Below are experts of layer 8 (counted from 0) of a mixture-of-experts language model. Rows are named router (the router's row for the expert), up (a neuron's input weights, with its number), down (a neuron's output weights, with its number) and show model dimensions 0-223. Each number is 128 + 24 x the weight over its row's rms, rounded and kept within 0 to 255. Numbers have three digits each.
After each expert's rows: a language model's description of what the expert responds to; "comes before" lists some tokens at least twice as common just after its tokens as in all text. This comes from a sample of Wikipedia text that the model never trained on. Tokens count by the router's weight.

# expert 9
router:130067156148127105145127144106154124114144150106119099167166132125148146113136117121145093107086148157129153110085099146121160165168146158117104120139171163147121145162134151127139127144077136113108131168092150139147090124156178153179098115141145097130146169130119148180117123152135123104146053118121109119124141115146161118141099103152100154152181120134176122141123175116117135128127142132136137121153126113091118121114104142144074127154073106107157127080110145155142156133122113151123128117106097133079146135122107133136101129136126143124147174145117100155115162105173093116117111118148112165112108131101145138121139102091131165172130130140109085130173123102097110120134
up0:110103134095158117092046155136120162124136128182155138161124113132113156097141127128125082154110145133123147123137122164119106104128137144150145132155134103118141146121164133142153123098127136134121110076110167154111112100108104137148109161169078118150154149112156162138100094126139141110165104123139132136181101102091126097148160122150104149125128139175148143101180136140130106105134143110138127133121138138098140121129187123170097176091116140139097150158138144134104118141127167141132138147130156120103124126154166111135105093127097118080163131133108098144140193134137109136124113091109138141098151145136110123132173178106144206142135125158092122152117091146103128126119
down0:120170173132139130128117192110095088155123085129167094176120115152139163111144112161146173124110117065164116127141133162127141122087167087163141094123145151159153116152089133103114158128157130125149114124129112120114168097141128142100120109125122143140138135133079136115095115117133104120127130138131128147146110140109142119123115132102103139121146116141132135151173133120066141138142150122138149122129129179128131160146145136096111139110150122163148132139118101109160132134131136110142155138098146137148161123116082120133124128128125143147180127115154136066137121135092134093081073098113165146125129197120136086113162178128168161174167124153144140146161106143116160128092
Prepositions and linking words opening a noun phrase mid-sentence, such as to, of, near, along, among, through.
comes before: " the", " a", " be", " his", " its", " their"

# expert 51
router:098101078123118069174138158105163147141168116120149100067134148157140152106097114096126111086101127152164148112096115156157147130150099157105105110144081137133135122131177171120143099113113159106096134125155149098148149144121156145152105153162142089157118080130127136142152094166132111097110135112140103104102137131129161132115156112160107138138148128147103145155138149148148159115099130113133163148158140106113125115112122156173125125150114132131128151108107114165085151093119112158095146104126111173106128162113100157134102137123143103155123118139102092154159132159122099187087078126146126140098098162110118120127113123104137149150096157133113116121171153113151099101136
up0:162121099073118143156134130137135133145133058161104114105165161151186162107082177134170110112149150150132134145079090146098120080133104089149124128111103139140173156178127143133129133149097109140105138119118099151147165153133089124126128133090145142114176116132129111119128156101127083105098128113120131115096140170133089114176152135138107134123142133160154161141138125096122148109104142097145113144138154103118100129162136110138123149150158145140138141095106081123139151131162119122129112108134147112129107140162141130123187108121117131160146154160109186188117109108086125126110100143178171126132113165104145141101121135111107136109095135137109102149119134141117129155108
down0:103090167139127120115161131105115126075138126125133118105102124116139128119133092124123093111142193159130143155141136068122135196149109129102152088156078137141124089087133149112104108128117125148126125143123132122136141097135122137102118106139136170126066140184118135170136116134137110114142122157121175145119136155083142116145143139179086116137142127141127108112148111156171087129116139137105127102124117110187146077152120074140119093144137105119114126100155129129115147116117116147127077177123117086163105101137152108115120101101131108149087120156136162136151106149124101130123158113157156117132173107101114130131102101125098094116164114135123172112163177117142121137162
Closing quotes and parentheses after names, digits in table cells, and spelled-out numbers, such as ")", three, four.
comes before: "0", " |", "5", "4", "6", "7"

# expert 58
router:144090133128113113125167131126128164167139138127130116147185165112140127138137119171138119111141120158158149097122109137143156137115100166109116123147162102154148145149158147134193118112108101115116143159094154147110109120129186129144117153112150109137124182085150135160162090130151108119108096124150135130123146137117122169129126117176098108103186152155130143158100177135124164150091097085146112102166128120100118107112094139119143136126128121092146142126138115143140146099154111172111143120118114171092147122126097154134114136138133079103139138152104121143131166126150143148108125128130096146129104131138165103077143145089120149164142140107051079163148120088118128098096
up0:115083158114161106147139107130108081145119120163139095099170081124114138112115110160129063123128118145129107134091113152102137139105130138095098129153121143101122115148108150131144144170117119090074154115109125142127139111138141134154158113130162120168121145148119122146107111112109115126148100134147087103126104154159125185163189127116090127126117131177119160124132125184127157119120176139129133155155102147165099144144125142155114138109145109131161151105152140145153119138086126143110158091145137112156161124159151119090145135151107096123175140163148109112085146069150150131131062157130140129118149163110152103123112111125159117136148132107113094108134096121171162090097
down0:124135118134115097104105139103102075134172118163117140150112161109084140148110134119126187097143144119166105145126164151110170134137142153162115158118125162086141151105112104131100149108139150154175156142126141107132141152081114137121144168123184105115125127169159125108144110124142092150157122181118138135118145141147141105096190149104104104122137131098161113069117144097112153162126128126123166134118139149090109151127134118108123106148130125172144134148154118136111152135149153096135193151180134129137109083091151112071155142102093167147158099116129115142164103089131144145100117137152158091131097155146110140099128118109121100143137111125114121121116135168127092121144
Prepositions opening a noun phrase in running prose, such as of, for, by, with, during, after, under, before.
comes before: " the", " a", " his", " an", " its", " their"

# expert 61
router:081102141078133153145161132099144146121171085131154132108102121162118168125089131147117096124107121153177148139131131134151147117137161157105133113166083109159122144143089154128142132117107157150144142128167136135113144170146162161150119118169117114107140159145090164160135112098128112116117152093132131106129092122094145113091131120116101165147135105126141109197136092115128164151146136145145117146160140114099139117114094131151104155162141104109127167092104143168116120106136089169131146121079164168080125142109106154139088152139129070113143118097095084170125142097129112158122131121143119084096124165102148103110103131106116100153139139097124120116145148118129115098144
up1:154150099122100116148112096108110108137093115115143140174152101109095096118110107110130134156152118174144140122093121140097139122131149137120126120136083147097133152129094136187150091123103136168107137152142108121107141120130124138145093126138125126106140122153097156120101142157111102173096161133133121106131099109105097102078151117115113129132098134145100112135114131162146154118145190118105119161144102096112169116119128157098109106135106162072148136112081168109124174145132158164132120114164142144149103117133097152142105131149130160150174152106131095148181168131158176160149142126113086079128128131131166059124129126085146128133098112105128080153143144107131099124141
down1:161093146155121151084176130154113172105140157149104105101133139170119105068158119125121118146146137141123090166121117094117127145124143117132140121154162122106138124103162146127157126139097140091173121143134104120154122130136164070138105115143134131177152150136115133184153123104097151093132149126114135156135128117143119139136102124106153133189172159093086085153143130156123130130135111111158165127136141094159129135104110140139133122117115151133186114084130132145103149134105091167119112141136154139134110158115091097125107118148128160118132103143155142141048123114111118144089136160081100162106119130144147148118124180137185123109137147169132132091119119141157102101150
Dashes starting infobox and taxobox lines after a line break, as in - Phylum, - Species, - Positions, plus spaces before table numbers.
comes before: "-", "1", "4", "5", " •", "3"

# expert 56
router:096082117113101114109142167131139180175108116095160123136117140124130153082163128090132136099103139121170120119103093129143156148137133174131107132137157185148127114161097119123129121135075141073088129156085125104137108119133180155162094114127152120135170159107106154146148094142122075101114094094112122141121157133140172188125131119129125136124168129152148126169133121117109148108136116112157136134166134117127119129089147156137096133130128119105121122082124120138140131135111148146125144128146112097085111136114143156144074132122098140095168133134105077180134132121167127132108138137168089138126099158107141109083142117094154126120095144158093099139171129114112108120120
up0:101136136117142123137134174117118132141095111139111162096106133109119147132118123107159127156080097165105074125129119163159093162098117156168117152150132123105107136088125152101133153125136112085128150140114118134143119126151184124090120169128113157117128132144086120153123127126139111104101091130120136152119117160097088113115120100160116135125104090141113134165095152122143099117166123103165124119106127137157124175154163182149063156179155136107130113163128134148099094141126116139122104133133131155124075108099151122131112140145130156131177119098159147129068122122161170135116130126139100108090113172116116137110139126137141131136083116107111191170097150137100178142125
down0:177126176123100136128115188135118148166142142146168113117129101137164131147143124188129117142091160142132070200081120084157131122107091133110118130164140140135130103131141133108108122096082110134108148146138127144098121144167083117121126121161174115154192126134104148176135170156109123156152147113166121143169112139172163136169108104157159139102169151110152158147153104131106120114120137132122131116147141128128119112117161150125090157123163136117127138135131130127126141129133148116129150118149130113140141172150102150102122130132121140090090146166131113141121148138097090072126143136143126131158173112095099108128161120126152111114194138126106130145106124112157142119088
Prepositions and the after a noun in running prose, linking to dates, places or events: Treaty of Kars of 1921, during, across, within.
comes before: " the", " ", " a", " his", " this", " New"

# expert 25
router:140106077115137133140131125085139128142146139132140130153134123120138133122106125138158114107087138156155187149155103149128118144129093177077109125174097126143103135142178157114135099123113202140094119126135113145149160162116141136161120130128075102141134143087072130170138096112079135116144117113148131118152142174139136174099125108137130121137172140134147122156142163165130154138123140134173132144107125088096150119103135125183089116119134101140132130090158098162121136124098117137119146114113117121144110149128138174144115130135152115105124116155068079143155144152132141170057103131126103124137107142126106139115119110129156144166076183137101121126145116133111143126101
up0:143143133117121096146166153135134142082114150151115148083163138143121159093146124096127139104173130154145110125153105095124113177126109130116109102163133157136137155132124109125137125105084203148082155111146104159147127133105135109134112136134118122135195135149151130122148105139133119084102138134109144106117134111167097171127078090129173077114132179100107118132182142091124141111143127115105097163098132133135122111139139105132045113108140143147116130149141149133124092108136129169124158090102128164168132148120134107118160126140128103119125118112132141109105114124117098128094148132118151148111154157108132114144176093096103142146092193100127072154131117127134122140129
down0:148127150185103100155134138183128116100125106141115137151124171110142132153169111144172171123129127128160135109167159126143139097142143104105201152068108144099160135110141123122130151139146112132109142120106095151145143114127095149120111127152097127171143154149135096114121187105137142145129127157087183168134097108153094111142103138121120133130119127111107149137099130095147128106169096116114117152130118148147104151135163147113134129104136174093111090158115171134137095115170148126127136124113137136125145137134099098110117135184099125121119151133095155162095123146135130108154138078119166148145108133128161121108181181135168107138173128094112125103118097153130164152155
Second and later digits of years and numbers, as in 2012, 2015 and 1918, plus spaces, dashes, degree and minute signs in coordinates.
comes before: "0", "2", "1", "3", "4", "5"

# expert 57
router:114110131117106139141148141111160146139139130087149110099136079150117130108139104118146144093108165149124147106080095143090102165145116145140111108180133148113110142115113159122138091126120104100111085134144147059141170147115143126163137120136155128140135077117083151122172101125169093079145133107146137123158135102115131096116115130159113122139153139159148133149123141110168170153131135109125184114178107130119106113133084105121153093178071123110125156083116128119115137114188133140122129157116129145097115142121115166149115171126081102116125124115135153136100140111133108104082140105134155109141086131145115126101097115099137134125096164096145099096178135098127125132154
up2:175100164165142113118139128116139139107130182059120136107126149117103062117147142126120114120150101113086140139144128137158134142111063115162150092147113127142110136027123116148167088129097111112102117108103145131155165120154093103122127160121150108127114129135138115142095143113101083116122099109128107092122159098103137162116141125144154128152142091138130157151137129144129163151137153130075129094136140152160114102120100123154118106114106126126093159121095146115171120155165128088155157174086145132124179137112117145168114139138116110133156110152088191124133139113127137155157107143129127140121120109107125146147115106148109159125160150129147124127160152152133142102137
down2:101139135112136097111162088110096085192090100170168146120170105135144174135112141134097132104127180170097095099115134136120094102102095125110101136103151134136138126165115165128120119056141133127109103108155129140158139113127088121156136142132133116128118144122128136155130133155145131133150158124119170091091120116121163111130140172135167106172095179137139087135112141100125144108107101123095114114122146116102128116116099137125105111117157140127164143151129123163142105164105135120140151089114159162135139152149117073164131160117130125130079118116109121120133115129096162132090169150081142110132105151128140104141143138083111183115122131130074112097125163122099129143158
Middle digits and separators within codes, scores and figures in tables, such as 0'9'71, L 96–118, 12,895, ISBN hyphens.
comes before: "8", "7", "6", "9", "1", "5"

# expert 2
router:121125132116148138114181143133155147127155094112104113110128114162166137132086078086126122123125200133169141162100105167137102127144117174114109115128149147162152148073157142132098109168110188148091139156138114105194116135113152153166103131113121093126104103072143146136140099124140135094145159112145127136132149149121119117115155135130134131150155113175125116121116130179156149148125109126165146123157142091115119122125117169136094127173119100149157138089127154144131150113140138137121143083109128161099127106114098126134067162136127102179142131130117106150151141147109084131113123117155126102109136158064111120102088115128113107113147176144111127119137110139126133108155
up1:149120163126125131165152158119139146128076099146107130149142137116123123157112142117110079144165153109116103121151106134127119072149111142115118106152140100145110120121120145125100060105081162119137084128140097134157157114132107103123102147114115120165144101126146173120125130124192129083171139122151116127158129143145091127103164120089143157124122124096128111103124122119155152158185169102158135116132165113139108113132152180108122116080096111115158138098118111149142157119119120123158163094128156131123069086142121133126154131115125127101167147079139146133167150168153124112162162133124094115131117131104104149130113116095146119119176171177153140090133105120160156143140
down1:151154139128148163138124135128078124117121117184122105148135129119111107100105135100155141143117166145146148106125117143135120074139082142137145149131132112096141133135114133185119131124125120119147110129100127131076134204161151135151128083135120188119096105158184173131124127093133138171161152141087129163164120121139087138158135145106113113118148154120119145127139162124100166127113129148112150182104076137195135088141138103147150127143128135120147114159101067155088133100147154135151141129088101116138144145124105182112144133156127177105132116112142124149154151105136134154126105127104137106133127126130106118119140146105125138112182131134101127176149114147138107073112
Digits and unit pieces in geographic infobox figures and coordinates, such as elevations, areas, and minute marks: 5 m, sq mi, 34°50′.
comes before: ".", "0", "5", "4", "3", "7"

# expert 11
router:130115135094128113128144151113142159165118107082147101152161149110151154116131105118153137068105139154144168117098088150145165157153117159093087117135164143144147099174122096136157115117090124085119126152119154095122140155123148156149113135141163098144176166118108128137180124153143095118132114099143118130146154128159141164110143134164110138156155157138127146163094113124137149121114081129146166119186138127096105098108103129139117156147123111096147138128114129154140153117165114137120155115121110141083109139111132148116107149131109102107107142159129094152121167150127105138118112104160086119134082152137158088092136155120175142178124137117071095167153122120116125089088
up0:141121174125129127128156123098124102144145105108063155144136163146126119130096128092144129131150159150132094136158118156146143144156096083161114104162113188113133057100148129139132134138137131141133093135120136106117117139128145131157109156103109157153143133133162130161174086098144121143174139118158140138141145134101147124148132140115164112100143128177125148078114182167110105121120131164088165133096108121149146163146123074109114088133155096141159107155107144076146131132154096086112105129114117116107150141125147132108122120125175098123146132128104107095107152168118144124171081188146111104126107140133138116098132105125115076128121165123131163159160145144124117125122
down0:165138129135092127123113120145182142141121128130168141109112121096112114114099147106189138153140102084113132139142112140172156111125134086095145105167139103148107169107125140149161135131142128159106104112132125119124133105145136143092178153146115143129158153115170136102147080109115057088081082112126108127086169112089144123105119106109129129186124133162122101128164104121160112115124099104156133121123108121152137146123154160097123167135138124109109112145141108110149113152155125183130145120113126136123111104081123092135134116172146114129121146123125136145179084129119098123125143085120118134121152113122093172148154162102131088170134155176104131145162112145117115076119
Prepositions following a noun or verb in narrative prose, such as of, in, during, after, by; sometimes verbs like won, made.
comes before: " the", " a", " his", " their", " her", " this"